Weights of a small mixture-of-experts language model, trained from scratch on English Wikipedia: 11 layers, 1 pick a token.
Below are experts of layer 7 (counted from 0) of a mixture-of-experts language model. Rows are named router (the router's row for the expert), up (a neuron's input weights, with its number), down (a neuron's output weights, with its number) and show model dimensions 0-127. Each number is 500 + 25 x the weight over its row's rms, rounded and kept within 0 to 999. Numbers have three digits each.
Before each expert's rows: a language model's description of what the expert responds to; "gets" lists some tokens that make up at least twice as much of what it gets as of all text. This comes from a sample of Wikipedia text that the model never trained on. Tokens count by the router's weight.

# expert 11
What it handles: Suffixes and ordinals
gets: "ed", "st", "th", " first", "ing", "al"
router:510506466501500472544526524498474489481531513512540494503510483514512485496518552518462482506526469447530485531531473504453511506556507492495483476531470495524530486434511506523519528508512484489506489487493502487471535520512511451510533471552514464484494484515502508538512458500482486530540467525534543467532506522511494481476484495477489519526496467514501492475458473537526456487462
up0:528492509499510519526489510516494479545509504482478525478499488498502525510483502508471511493523510529520479500491502465495490482484471472472483519515485532472455478502481533532481522493498457500542484470473547543468512478518503504529519540462553476479505551492508499488497533542542493512468490516461534498483504496504505472497411550496501442480515535516516497487500543476480557509486
down0:489530521550445506486517507521546534517487510500500502525476535530521496511466487519542499546480481498477514508460530465489521576480500506501427505483481517489513504490505463483491533501494479507495498456508513509532524508512466513493515492471503504458495499468498475461475522538491489519516461515522529466518460522490471486521512501470439511469532503482459499483493540539492509523518
up1:511513497500525518525529539521499451508536461509502521495500474528495499482531576501472454477484506510513505515494511481511500460474495479477488514460473500491496544514486523550523511457462475518487501500482504512473533531509514501477497528530497461522554510526471531509483489455523465485505450514519489530515527531466466498479541466531515454531537507480509496511485462539497502499524
down1:554528489456476563467539445488500491480508544510510469514546486528520493518513490541506491482516502495489484456523499481504461508466520502470522539533531461494484484521486519475508507548485477524492502487484510491499480506536487544510525516513543503522486493503558477459477462507483554501510522509467539472510479498490505506483496546473497510514470460463484536500489478488500501461496
up2:441508505506477535512458462520531521496463527492507525479525519478497521514506512501504495515517458509521538495502511519484516564486509501495454497451526492476498516477483478500484490557508504532502506478500468466503520506467501506512460468452542511485455528520495507495489469475483466490476510475541455468506460541491499472480508574511508529487505523448509516549511505500508494521494
down2:539496465470489499508529513515479509540501488476474518489543489502465517479520560441472470503496538494480471479480448506500474530496521478506530462471541478486447489526486487536483463475519488495543544481499514482512476532490539491467546528515510479511511521503518493508505527499498452505514472498502499478490518555538509489510482464505533500505482467494514545508518512511499481553462
up3:470516474524511489476466503485538515506463476474477472516479519489501535521512503528502542462458524463485457473535505541524559491498488518505505491527497509514513503505492494441501516476484513485521475541504462469492477486521515474485505474548422550494559505516490503504483493490497543492536475448495509536560494529518523498501491521523484515509472500507473491515485539499496510489501
down3:523491470499502508512503479498476494508535541502512527501464515502505481488527527474465469510495506511502493461483544478524485480490451503503558463503509477496470466512520520528542510481522465512486443497476554513463496471521512490529499486453536490532491504543446555510512479531474465496501524540489504477443512533474540521511520509470510494532516541472493478511500490509473524521487
up4:534508513518474488508476533553494524484492521532491439514459478481490527516487481478512511502548530510515498538492484464529534515524501482511511422487515535507497489483507497497528506512490476529480501500479513458492525493491531472485468508537458510508539474528522547484527506491472465500486485500462496522490465497469485487552508452500502557483491475532485482511507495501511498478428
down4:530537481488501535465446455518541467542498531518532494512444477529498520500511476468493460504531456518461496516469518556526513462483506516519476507521500513517489502510455468486482488467530511523517486504545521501504497535495504471499500471537515509520481518461496467521454511520517481529499486468509526505471460482532529472502506524541500442498535499497480504500500512478523500502540
up5:489518485548449529483517489482483503517486514472530535548507493456539516453496516511487525507523541482483503472535461511509467519483515509474514514499489506465489490476516498525478523510531509498486541510477463456526468576479458469514463498508529469483530507528501499497498454515531501513498468507492519482437499479545511529516507464495494536542480506498480507501516485491512524536462
down5:524509474503530516477485509513516471462548501544458511505463504484514482508496514527481516497538483487564477470537509526504534507528535499484482483489500478506531505542468464514509499487525511490516523476489458503532537450538487512493495502514511531498531463525555455510454478444539504467505516511530443492502497500466485504494482505508494549498504454505451471496508492497532499508505
up6:480479488502456559488520493525520565474470488448422497505506535524458525543475524528558487500504535446530490499511453486469499516497501487491487517468485501485521492530453511491522480469532481501505506511500503532505537554473534507491488515535488545502526461492526498477506520501464498507501502511476484495508479500533504509455509498486514497498508506525503523504475517530504495451514
down6:468470502514477508520528514520499562510500527493438531497511560496488473533514510502483490467517512495475501511533486539499485555515493460541515525481544509482511520481440499541501504536491473482486506519481519500490505479530472487551493451529470497484480496501489520448513521531504469515471494483499469495495522505489518534475485485449466535508486499532466457512480499496531480533474
up7:479504511516492494507536482499498514555471514505555485495510528463470502475469497503516470478472463522484522501496523523555504503506466536539526505505507515510481560515528497465532487499495524486490508547542498484487493506435487522517477482422484508510520470470526492527494500496493538479500501464540471496462509513465522490519504474511479481510516515479518523509531467484503517577485
down7:491462497509494511501528504507496462506511532499474512486444504534497536481492498503490493497529516502494489526468488438508527558451496547480486505535532518488481469488501464502487476509519469517538514492504475516510528493520454505547502436510496510476479508504451524486521475514523455519544460504469541564497498502509499516541517505474486522541479493535486521489484497476477479536468

# expert 8
What it handles: Short word-internal fragments
gets: "d", "w", "le", "l", "ar", "ul"
router:457468532498466501496530552492514527534526473470513510515464486467515538542501478496509455470522467479466487523496482501485473510516519521507495475512487537517501454489510494481504495506512541518477508519491468497453517515516517520505501497544552487477490472482471497521471448493506477478525484531533492511556514554515434509485489510486500508517500523468458468507537484543500472507531
up0:510561483508510581462498510500509510545513478487468529475499517470484465467495536538497450511524486471499535497507492538528453488510550457462469487488496535465531514506536528516517523512517511479489521496476489482470503502490534467535455498492539502464486519496499470470498498484452473494508517502497452503501471460505498485461471542476509498510491529516486528486503489527499486500502
down0:486482516487535502511488478485469554551494523490513502492525483457541504581497485484479524506474500525475500490505510508478483477465472509501491477495492456511474482535492485500491494466521511549538510523564516481527542532491520489483488493503494460501478503553508515498533552520525476483449530485476495470447507545526518488494488489500486513431520484481513477491505504502485499469501
up1:434497491500506479497478514473541463521457457561496514526489505492505507514512502520507527536478492487527446538526519496490468517464484458474453502516509517519552449522484519474513503523466504504512503524475465505536526493467502478489475503523467492529507502490522464527530487522527489464524459500491466522488520535523500491495503518474535545488528504457512517515526456506468501511522
down1:520511523521530478508470497489530517535501535499479448507495488491503508547495442482504480528546469537494503488500513480444480477488505485528487540494505485489513487475478517537529485518515531519482506498519527496495542463510522514519425518489461513525521493524495491503490480476514472497500483513513498462533478452513511509461503534489569488483508519494481502570487498460480493439499
up2:474469490547481491488457499479476490532478502512534509457461473492541529491498478529467531511533487466529508456535551534473511496509503499445453515525508514465503447481504504545502533497481500478511544476497511481516503506538471473505530510474513484495460497493507484500497514503480513504497472509468515488536547530532487482461501471552475459494517490465518517504541476524511472488518
down2:536527522469525488532521536512470453486501506541474469464528517465476517511478476517486513532524507501496493502461494525499466519494516505472563487479485475511467534517537513467509507488490509474499459482503487472502469527496553470469490517504522487502499472520489540463531462496508506491481506482486449494503543512512505486532519521488508518548504507520429461501567475505499527488472
up3:507503496486574494491536479521509517490503548513527553530478471520503501456513490483486525514478492517525527499486477478505454481542508485490498513518505473490514532490502495544480529509480491490457480508516507484503506546489518495529486472520494461493502508490530510493462514485454440498457501499496488506505524555502518531562499448544468500523476465510497483523474505493463473546456
down3:465465463511492493520511512519501483490482533492508474516480533480509485521512542565498511454574469492567512504513513492455494506467483492504484481454507493518476476507473473471523492479518499493500552522490520508450506516490478521528465522536471536474466491487487518501486522519529545501492498523535486521479473471518533500472534525493531467465501485505560505482491520525489472496501
up4:493498502523486493499491530497465479470518515494510482495493470504526499531508475524495480491453506497476472480505529520462530530501505437487491522518536533474480518564500451516548455496537561526527464505471497480495482431495550496475470481534501488550518503495527517533476526492483489478555504510486503505495479487532510504484481508489503509471489557515484494524487494541479483502528
down4:502521495534470502496505486493469570502514535496493465476456530530516462475493527530489512461541478486498473492508480537465521521510482472502520472503503513499487495491451521495513462455524486508512491499507488480537526524485488539506492570481529486520459466531491493537498535492520494478527550514493532478515506484480465536535504493492505486498510456465491531523498512443522503455470
up5:525460487462504484502469526511453505504508526453501512469470535494504515448511510508485525524487484490508504469496524492483457525460472490513544509459479502440534499476530502525471464533524540513532519485480557482447470496497509512515488479508501517510496479473531501474499510511492472550492500477517555462477504552503514516509536449510532511517543495495472522520477491496498501485525
down5:515552511458506580511497534529486472501495506507492484482514497461493485506519478486510523463449491492493561504545499487502505477544505479497456478515484465528491516444474479512522469505517486505489529463503501526466473491503497494525492470489522518519543563531502472490536514472471461515509486502500512481514534473489500482513515505470494491496495477526463533465544521525462520482464
up6:503479471516524511540496480516507519486472479533512519480500463483507489472518501514490515509466502490527493527484487489454494487486453521520501477496559500498531482535522503487476461487506530495512488507518504482459486519512461469491533521540517476465519524457464505496451503506465491545521524516484476481488528504468481498478572468459531487527447534453457515513536522476522491524525
down6:502526538505511535521520490464454466517551537521549458519449460486480481528512535504500521493468480523497511486466533508477500504519523454519519529537490489500490521459479477514466500521468510471465476483515481506520537505524450486524529530494476517500496526497550507459517501527491518524521490528501458461496442515513487532474487504489531501502515466480527510484463489479484528494519
up7:490497494440551495519492480450512493498490489498485464495508512528475497482507513490507464532480527524503449461499490517493529514492525474534478517483518524491495516438555493528451474503488501486555508492503538533522498509512472536489477479545507486498486495534552519498515483493493480526493519472513497507571499491461472510455482493518506506522486518480534507481549492483524441482486
down7:508506488491463472516500484457494461485471526510520508487543534493521467520453521511495498473491509479519463489460526490467510503508526517466515486483532488480485490484490556522546493504561462451507515510519539522529535514522464508483481475494490512453493504517488508516502500509496511480540513483511506497435494525467522518463467503444484551521507501520468563526521507501495473505469

# expert 12
What it handles: Capital letters, abbreviations
gets: "S", "L", " \"", "P", "C", "A"
router:443500508472525486496534505518552509547505496513515533511422497494484499535477502530511465522518485486482479504525497503515527552505503470536525461517479478522499508482496484489525526505511478528482485497486525470485522507515535527511515466521485454476476500538521471516497480488486491478501512508497549521526493533514516458503500446470484517493486458476430433467511470501496492486505
up0:492507524532521515475495479476506469495543482494524498499542511462499433493506495481512530505503514494509533519497549478511487545476497477512492542440501495499501509515479535524526491507516484519453475498481470519536534502447489511492504477502516537496572489499499501498557467533476514488504483477508497499528496511485481552466462506503518519467485487576481497462501461485497499465481
down0:503502489460523510517477509475503569468486473490506509518553470474506511482537511522517505500526476529545473461564523531477479527514497546486519499481503479481497524508511519478458480499498491482462521485481504467490501484531524517523480469471481462511457470507536552500458510513464496522482526445468537551537491470488520487513507467494492510541484526523532479498503487503508488482497
up1:521475496521484475486529500460476501509502510487499499515425509530558500523497530528491539505522504523506521492540501461460529522515483477477532501510445517480523484545500494552498516492481471505450525527479523493462508498539456499455510458479527488481479473476523518479471544537492470500493527507514537483509515482473504532490527483539489492535476513541482506491484538483465487505499
down1:528513526517498459484474505489483503483514541527505505465492541517476518469501514439490504464518496534470548524453534471484519478480510485503530519522497466514475543491505510542497490478491483525463483501508537530505494493448539504476480526482518528475480516495510413507522497483514492499502518500516459485517512507495512527497534521486523440522525498486502543509473509527486542511445
up2:503487450484498518471525514522489527470469492507495489517480455529483533501496515499460522491526481525534486519485476531517447519506501519548444488482505502487509513469488496484516517482454509498489547485475492504477505479524492447451532489500458529516528487448506542518514566500539480494472522507536522550516479494493532464479490475521479464533526473522514503484488488479506472470499
down2:510477533506446501509500451540473443506510525507486495524473509487548520508479513469501557503514535502491519523485515490498492500486467535534501446491480502494508512496425500540476527498525509490527516505530478523520506499462508491481482469552517469492517509521492505484476457486496490506473518538510512479541502490472466525506486551495525501447446535508471527499528497468527527504497
up3:497516485529505516467503511521484541473483470498474469493506515503460525484532493445494468502456505490520490477536498472496494493492512475516536490517468500552525464550513460501483530441497472479469494495504543502526468520479511472499471542502472509532503494488449517507474509488541495532490510524490498530477515463477465575472491537512493484537484517504482531479478490524458509498532
down3:486493479494496470504508468529506518511495494515474492495468488522468484475490539519475517489499473488485493483534474503463508505500473483519490516520466526490493485479503495493463525542483487523491466583487507506495492483548477530523542511537479514535473537519531495459525524487477464486516490480468493531503484528502445537537525470481534526539448532484465466496484549480490465535523
up4:498500535465475512445497510502529506500521551452537499562516480458477511476471531506477492510458539480485478573524482516490502514517524498511519530477509473498489460523528529483475485529489506455505504522478468500480523458462466489472508513469469502494503489482535502513476489520522507519515504462525509526474532498484481517515520468491523531504530534472498466547490501526539509532525
down4:472515516470480534492507474477464490476470476512502498475496467536488471538565519507480456494485533479476443555510508509520485479508460480461509485503506474544504494514507508545532475526497498498559515478527511504454476524470498525515525479503499498520536532509484463478539500510498532487483519524538517485427527505476517524528491471533481490501517486475477500514542477513498499480504
up5:453477475473481509494468491477521509559492521525518516527516464469466497519451525454542534543504508442505517513529509455499537464518469492503529529496477515481536509515450511519480497525534495468495494503517503521493519514513479512488513472545497516471533490507514490504502499521492512466485541447518446541476518518544505497517467520484510556514477529500491487504510489471482499524492
down5:538495504551501521486461498477507532486490479493483524512488521472496501453509466473485514498505523482517474477460552514497530493527504521513484479528485518498472509494476505525533501501509490524503474490528490500551525449567502552494545521426527461433527481533519499503508462495520505495500535503521493503476518459497524545487515495510507500520493485524490505492503432492470485486486
up6:483493498520526469525519499496477503484524506474501512505543460491485493496482510475504503473522464490519498487521541559526518503447494491506485506459503567485539493508530460511456525495499521536469470441518427531464512478465492561542490524475481518502484528537467540500482493500502502524497490471515495500524476495472510514502550534508523503513472507477479520513482502495462479512485
down6:479451455452494506497569495498490504489492515509504509516482530504464485522475482549507505505458518507487519502518470495480535524535440507485539470477489521446534462477460480491514502514495527500528528523519540468515500521560481492476515484485464503502506501450501504512496514487478477485496531480505526505495563496513497500512446507516473490474535492527518506464529500472548484515522
up7:513523475502476513472480477492453492522475516510517486514517509530511541512460482550502516490491472523530477482525457442479535528469525501495533481475474521496496529496503559521528458512460494499455477454503485502528528502481476507503488445506517529520520504481504556486477518500505517514483494512484495477481460496513491516483481503533480532500585467530527485492492500446507516514494
down7:495475512481526546491464493532504534469459514492515570474478512485513466492488482507488503484509500492463510488491528494509485459501504521537495536522508456513502478476523546547464462462478516516432502486493509521526493483527500484553529520541519494474516505445469521499525538505483518529533454495511490509513463492524502482478499517529461482488486480509526509489531501449532483518497

# expert 2
What it handles: Line breaks, table punctuation
gets: "\n", "  ", ":", ")", "\n\n", ","
router:498497466520494506533482529507522454539510471537518503532416503501504530541517538534488487499545463490461473530516490453504481507491479484506487480490471470520530485501506514516494514523506502536487495530473536481484508526522543514499517490536529497482475507535508507542448482492461498477537520519502520508553502498505510453437456488486488490500507516523469478483524505499536478477493
up0:536534448470480501486518493481522477512481483536503526487498479516502495461483495419540532503446548540486467473485506506487491452500521520500526484465510500542487532492506478479522530511480508516521484482553524477514472505505498499515482508504492503526560503498478536467554483481524485542507482478454514490531473501494520476541484524501477494474472522531524482496487524540491510489522
down0:453496533508509500517495468508484465507497470456511456475500532508551454479479505505527481507520465497489515455515438492530495535517481505530495470554498527471523489484543499520481519498529525538444494477500557467506477495456521481543507522530500497464512510514474503499541506493534492506473488533508554521463459506495551532486482493472509500491526510505494490530497490494505488502498
up1:480499504526434531544487505515525518503486497488494492464484482527496482504482446486505535508473474477511516493511492528455519493506497458539558455527502476513512508510528460488486469484486490482497486487510477469506462492464479525506471487515508491532518481517493488468489498529518549478501503481482505515540502549457485525506442466490513511524498463539534499444537504521471528511551
down1:506504503485522474495504485537514512480520539465468511437486454502494536466530558524489512484505483473482515459510496494530495555496498533500475480431505477525487501476490485485481510500517492519500494485500495516475501467500520485498496544486500494465520494477510567555513524522454484501497521512484505498452517528452497480494515526523544538467559484506493512490464492517507506476457
up2:469540443505499512517482483490515503517493488518485508477482496522498545546501509477488490523451509491447484524500517464492516500468517503480472555496487485495515518516437479534517495453548509444535517483516521508520511503479523478503507507527511441503469509453529484464529491471489499537506477508523486485497507513533511473546539495497499532513422499506505471538514481485495507523499
down2:507461513495504533474495495462486488521526499489496495515512479468521496526492510517460505505455515502512473507545530484463510503533510462540510478505496504480507545449521472466511532445520496492475529500490493527499516503487487480476517501525497503479502461546467508504543549485447506506460503477510488460523508450505511497439514515512480523536535526535522523512476505550493446539480
up3:483484528524505475547507501483531506474500457508508499487467516475520494523515452497509502511492498441492483473478459473489457477539518534530501501517484505497496463520463515513484496520511503504513506546527558486504512483519545459496488479505466438463492462470506499529500498520520502476495465485511443476502514510523512514544484535459476479530545510509558520517519493488444495512505
down3:461531507489528498501501572480505526523485546522496443464492492512508485458525476513495492490504539504499512521493505486517531475511486520508461522508504506524525462505521491461521476504477473460497513494466509546469495484502520486481529476441525534460484446516549527483534505569501510501487507527503523482468496487499537496496485452467479469502500484491509500518526504520528529455527
up4:495515492510472511452500518493474527569510487473487470514501510515505491569484457508502529502554467465507544493537448537536493528508489509507471502530469560504523460476468510508489484497495516526503516498477503529484526468520477500496505473506462493473490503492467518493495490495496504508484485518531490463496461522473513493500532470510509482469499528496499566512546538512528551476476
down4:520510518489489498514514466512525467484521547495527497445511493501556492530445513476528470506528435527525520479489509497473539490494512575466510510515476507448493538461519502490472466550473474477526524540491521493511497477498517472516508466509446517501468512494493474493492538490497495499519508505488523471502545508528532480490502497517474521462488504455502494491502522506470544496482
up5:519504507493495520500501476548494505513495499503487464481521511505482513467500507515541503523510470467491544504480496509543467500495483450522509497516551527512451532481473494526503536490481510468475467506512537516484492481508505508533540503509493527500517485517507509493521481531502448487493495536486470538519528484495509468553455537519488456485433553507447531484566512491484473471505
down5:465473489485498542465535528487534514538501519478520546512491486497502482499514506483515507488459510518486504484506530540501523531456574486488502447503518497517489462508440478488516515462517485504502536526569465497527513489469457509494501472524514468533525484484488431496510514486507505521520492440498501530526523461476522502487491483478507510505507464507489516501526495469480534490525
up6:520510492518486506466472503507475472513501514475523511477484568514526521485478511457528537542500452500466529523532474465491448476475559505507477488480464473532452530522527500462520482495515483484531514507486474519492481476494521513461489500515499521478489494511516528480504483513540488488477488536487506548504576511499481492488500490545539497502533475454477474490513516475524465505515
down6:427473485477484485533478482515459448510496517459495493491479505484486489498522485493480514487501486498534483508533467515527490471574517529481455481488489471467506494487520478531492474503517510476482485531516510514520523488509491518495496547478525486515494541502494490506475567536481499534505520516449520487487498496501519485524459515492500553528524479467487536585489510513495523505475
up7:470508501506454500487493501460492492491501489466498495518470494475540450556513563504491496474539511537483533486460481522488511509513479541519526528519540511476511495514506494515530510485466459466494516463511501503463482470454471514540475459529531493533517473463514477493504475516492499493500518479436543533487518478512487519477474488487487526537513537513511525541519492508483528459523
down7:523451532542490474487451529514505485478480484495531480511498498505500571475462465457507531470487507470491472492514502504525490462541519564485479499515506490532505493495498487476556515482511499500456523484499510474528514536536516488429518507512486514507464525507511519532487529495513541483527502503536488500499529518468488470471546478477512464482531519482515478481508467505527497461476

# expert 14
What it handles: Vowel-ending mid-word syllables
gets: "ti", "ta", "si", "na", "di", "ci"
router:491493498492476502498545528539518457522500454501504539508473495506512535498490539530559470555484492476486511549531471508502466544514505499531501493515467488484497471471510470490529492518487482559463506535474523441480508549474524497532503524511528483468481470511489485542518473460494533515528470545494515515512491510494531484462501502482491480469481477475485497477464501495511528490518
up0:482453498510505463545527483472543512504522484511466492551495507505482472522485504527503491515508504521539518454432498528492513485518461476468478544517495496464460532511533555500492464536464509463506501520537487472515529556491433499505510493516480500509505476465519525514490493516491518471501505498466541504510484516461478499513538492494483500494518498477519500486484523542506510440512
down0:505497502487480510476461461494528537559475497527492459522445489462506471469482529498504477524458522467540503527490515509532495512511473496497492492477488510490476454536508478493532518457542474540483508573456524496534491532530501507491472486488492499495505479480479526513471534517499486478484515469524517522481491498508490522546494514481471484532492529493546547515530452476525481507502
up1:462514503506544513507589492532529526499485505476522508521512487483526500463510512462461481504491495501525479539474528520535512506516473463519511472464511510485456523490551486517497455521452477505511471512501496526471521506489478506531498484533488502484517539499494457503504522487489507501484466530487526496495485533483476527498503503458464514536488498440484456510543455493490469465537
down1:475471509496488466552511459498511485536490477483480429483560495512521464489511510491543516551485519533501473539500470471541493524501517496488452475496504476534506526494509499481439494515458512472502474517475461497534539511504498515520500473515514525479522488547469511487460504530522508469487505511472494526511511496560494509527518480524533464505516480452484490520520475500495520501480
up2:503526504457523485535512533518464499480501541488507495491481505515524551471539496482483474486499465503516494511553504477467554486548523513496509491492457480546501437499516524480501482480506530454520514464468469461470483489521499531533481499516470533509514522528459475510477499496514495507505451484489504513524492499498523515497561477509472537538522493465460475467494507459521503474494
down2:541490500499483499514451493515532482507469491464471488563525515509508450497529540488514486480492548496532518461521484512543487507521445508528526488528509473456512503495516465479527487467477442517499498501502538517479490471507473516483515523517500474449525460502493501502500530518477508511481544492512502527424505489482537514458511466480505507499503526496524491556496504529468517506488
up3:509530517541462489529506494514506433485466509493516520482488538492553464546473494522476504542512502511486495492506522517521511478492532511534509506524498514502507504491501449444507515529515506504459523505502532552533497495516506470532483468454471490496503440514563511482459485488521518490474525502494517533479452502488474509465497555477520514493501515513539513450523490506481507480507
down3:485534487502514568492536501538472490483497471507524467475501492514435540506526534495499502466499485512512503458490490510497522504455494540530519553452524484486505459466494534510492479509499517452454489471494479488495522493510514549491523487496507522509471473487440510558503493535515470480511530454515528474543492478486527516498515506518536498502497502485525506489460466525516525481491
up4:543543525468511521480510429480462471529492490475464510486542556512452486527537503541486501501501519533514503480510515492499538493491459465562509517488503492470489491482533506484500472509524461511501493539481465481481470510517500550511481506492492501469487524500534553488506544517489470467493515525495481524474474485493491506501530470505512550484534494495467472534518468515529509486494
down4:499512472517486537485475504513558506485505470483517505508479514496524548494517546517462507486473484481480508458497452494491529537468526498497500477516475566505442478485474458502470498518538470498534508495494546487505498521509504470520507520506522471511481470508483502504468489527544534463530477461533535487503469507464506529475504477509477475537502516498479562502515504456483501495547
up5:458493475529505520538475488489457513487520522453506462533493500521492533461491507494489547503492476484494448490485481506534490508493539517485557526496525519523477493482504507542466486467518464474473463510458521530514511513482520471471490530500524540502537490506479496482546491496478495556470521519527484501469466531495535481526520493446492499495518538510449492511539512481483465482489
down5:502492493525504524509513543487515493515481436513494469496518511504467485491517527478496481478503489491477499485515495484487521473462465476493485467514484503524542529470499440499512451482510505509493542527508521480495529491519498502524558526490489500521504481453519525529490585467504519462525525483499532522520447494503492515456563502490487508496460498542512538483469467461468509505507
up6:533492431497574487473520489569471477477523507535530469521501459534503488497473489494496491479516528483500512515512525502503456518519515489506516494440484519504509492444548499513472490496532477475493485509511441515525491462487510518523465539474470484488493481481529546511475481484519509500497483492498516468522510521478489497502513464467503515525486521542475488485494545502525510541467
down6:498461530517451521493491501445497523516528511447490464512551474457490473482496525510511543482464494498504473510504518515507500477503476499525451505503538498514477473541481510514445480454467463542530514535537521501479534534493515528487506472494543513497514509520497497478516479515491514488555489549519458523510456503538491511505464494538482507475490491453501518503470517491507523488512
up7:514531479505474532487524470518470523468523465505496489500520496475506474530525469500532482484503488537491500513487527521501504474485435516520551525476510480497542511485513518512497495467481498469541460471561555501520469497549483491496497507525449508503501498489482520495543475548483513482469509470485502520476519573524474469475477521498490456473530493550492518501495491472530514488496
down7:489483518482428479509521521498513481495510513494546498495482510452518536483497503531480520492490516523514469513523475482461553497468520472498477546504459461502499511484472484452485486514518466535475504495465513497580494489502521511517568485498497496523533531474540497482487497486528439503481513505519516481474438516502493518514481502521494518504516498505487534480534485476460533521511

# expert 3
What it handles: Table cell separators
gets: " |", "|", ";", " 0", "–", " 1"
router:500524537483451478544485516520517427518535483492508510483469485486501520498512505507515494508516448497487480511520514513518438523513502503536506474495499478518500500489531476457532518482504510554474480476479500493508490549481555500500525487549524441494469487487528502508449471481486505499539520524494549512567509522495503489499468485487460520466484471483508453473512495488510506495516
up0:521488490534509514492477488470515471508531494475502518516443500528539477472499529548499504542535517494507490481523528462508501533494462536508498511470481505487534498500529517480516482520496512490487494514515479480531546490460474465505513521481438503470481456501532486509499522532539486501559516460469553509477494536471523502497562492503466474485518452528506513465469512491473521490492
down0:489460533499516516535522465513485540478486513490510508482499475522487519493493507505512506509480471506448499518504506514502489507479497444452536552512486511472495484539496476498507509497521472457508514490498543501516501474565472530525500484531517475459519510507473469515458515502521524504498521521514457447562494494497473483469482475485536489519513484504538444544481482475558507474526
up1:524469527481516488520482514497532492544487497495516494469550463530469532492553512509485472529527516497484475502493439512475489474470512544518488502468506496497496529431517498542426493492538474473522495475508530522502502534479496511493504508504551512546492499469448460506521488497544530485450528488517496516493495477468482531474467477461493527499505522508496518527513511492504492493506
down1:469547490514525519480495519548461488524495490521484470507527500522521456518503487469531526481470489503517444479507464471486490478503474504521496463522486475553515478527493516523509518512508532479531507559492507483511498511468492458512515482521532479472508507514527475482452478473476454478440496467506517483470524544494517533517517508497460533520521538533499477496518528501441514516511
up2:498439499469497513518449509512460514478534538492496483488531508504455525547510503518499457475507456510501494476474500507518504509485510488518481509453509520538489486457479510500490477543524494494515509510451455501435486507519507494496518499493440538538512450483492489525498570494517517474480468555491499509552483512543538510507485503512540488535491511504491482504490489499520501479488
down2:517499522495495499514511518516518501511471505451482479502499494483480507499504515509491525509511520453424507519527476508564471483456525480524456540508455507535506481521474498506495505499539465514502479538517506504520486522462452514491490455454488497488488491538500503509521478529484522510521536522482515488492465518483487492514538539496471526470552492496461490527563488465501528498443
up3:519497452513498484537499536483491494533547526483508523466491526469506508488504503486516560518484538476506513470506470448507519466552484473545522533498521473501505491508484448527474518512477527497517457488500498485462482513544471511512495504495512475505511513486456504469546488514511522482525504510522528508444460469487509515527497472494492480520537499500476523527508448442475450497498
down3:522486495512512498506531493520503489533491558474532494517467473481533494527530531481463519497494492506486496498525484491546510504462464508531467507449517476455481496522490493520485492469507465461481503482498537557539496458469536495503496443540468514505488516474482487522496503491510502531526523496493446510501501540501507439487546468542537494542476476505478516505498536472509471485502
up4:472517479504507477535486512475530503465551493459511512463530541539515487479525561520480498515483512512526465508557472495522494479457513525513484541489509484494538447483485514479543506459455505491509463480531485447464534513509483475507467547496492483489474486494520530513512492477524518509500479506520507509483529542481497480521505523492483502495454501511552484482480483483492522551518
down4:542498513472522527512499547513515541481483445535517505495473486526467521506480428507528539492511462487472498470464536525480498517489512473456478430500485479495484505444503533465487495503502475501526494532469498550506498507546511486474528480532503509555529511474515439476497524537544499508517514487516524495515500476498509504491493489507494508485491493480489482477508504509530468527466
up5:505479511446495475450527504489520507502473462494531472494474508516481472501529522485522508564460513506507505489486491457541541511482539488488523465534505498520501469485514507475488506521514484503480521448489500532475501482482470500504466497487518443495438531515521541536526554479503495522497462482504478498514510559488497506548551515508484492519501501482530531483471520529509520526526
down5:485483469523445506519481518524498471531489519520484491508512479533508483520525453511496487494487486457493479527548470464512471516492487512511441510489507467491507497512490547515497484501487470495487500527547497510517522542494479535502500499483491562469501540483489471432543526501461538535499524522541508522499486491489504508498508486468527504492483522504452483530570496474503465454497
up6:477487497513526491521525485512526434504524496482497528468465473500518514509517481464482487518494561490468507492491500524456502484507531517494515493503463454463467491541494512488482508514491509509515504472490504527487481486500554493534496502482471495487468504487482498537451497511504501454445497501527512541539484547510470484507512480458533494552534519540502495489511524519425503447500
down6:530508497474462518481477466480496492470470477525514487514495491504465499512497490518537486488533523487487506538505489462510510507469475507533522442502533508533495515497525511509494457485507482478480500486498503523483521471508548505498437497483531522462502524524518464488523514509552535482518502492558486489511528523476477519488510458540524517461461536526462561485539474521470493506445
up7:494522492483534507518514508541499483531480487514493519525475508588490453542517477509478529531457471514488507461478507500506492529498494512534533465535500498503474515495500508464529480519497533491496490448485548500515486526476518523500477478505476489516466527541546516506454474505466490555495501489453540498488500485491502486486482448455478484450528518492513473513514498504529462505482
down7:510508475556537467499466488504530484477483509538489508495535477475484527503493513498502482470547514436518500522480493463520509466505483515492462526480506570500471490464524519513477533508536483545513479539487500482495492506479469461471498502537514518506502507464474488525508511510504481488510538507499470508454483533494517541468504536520483506531473478509486510476520472458502551442533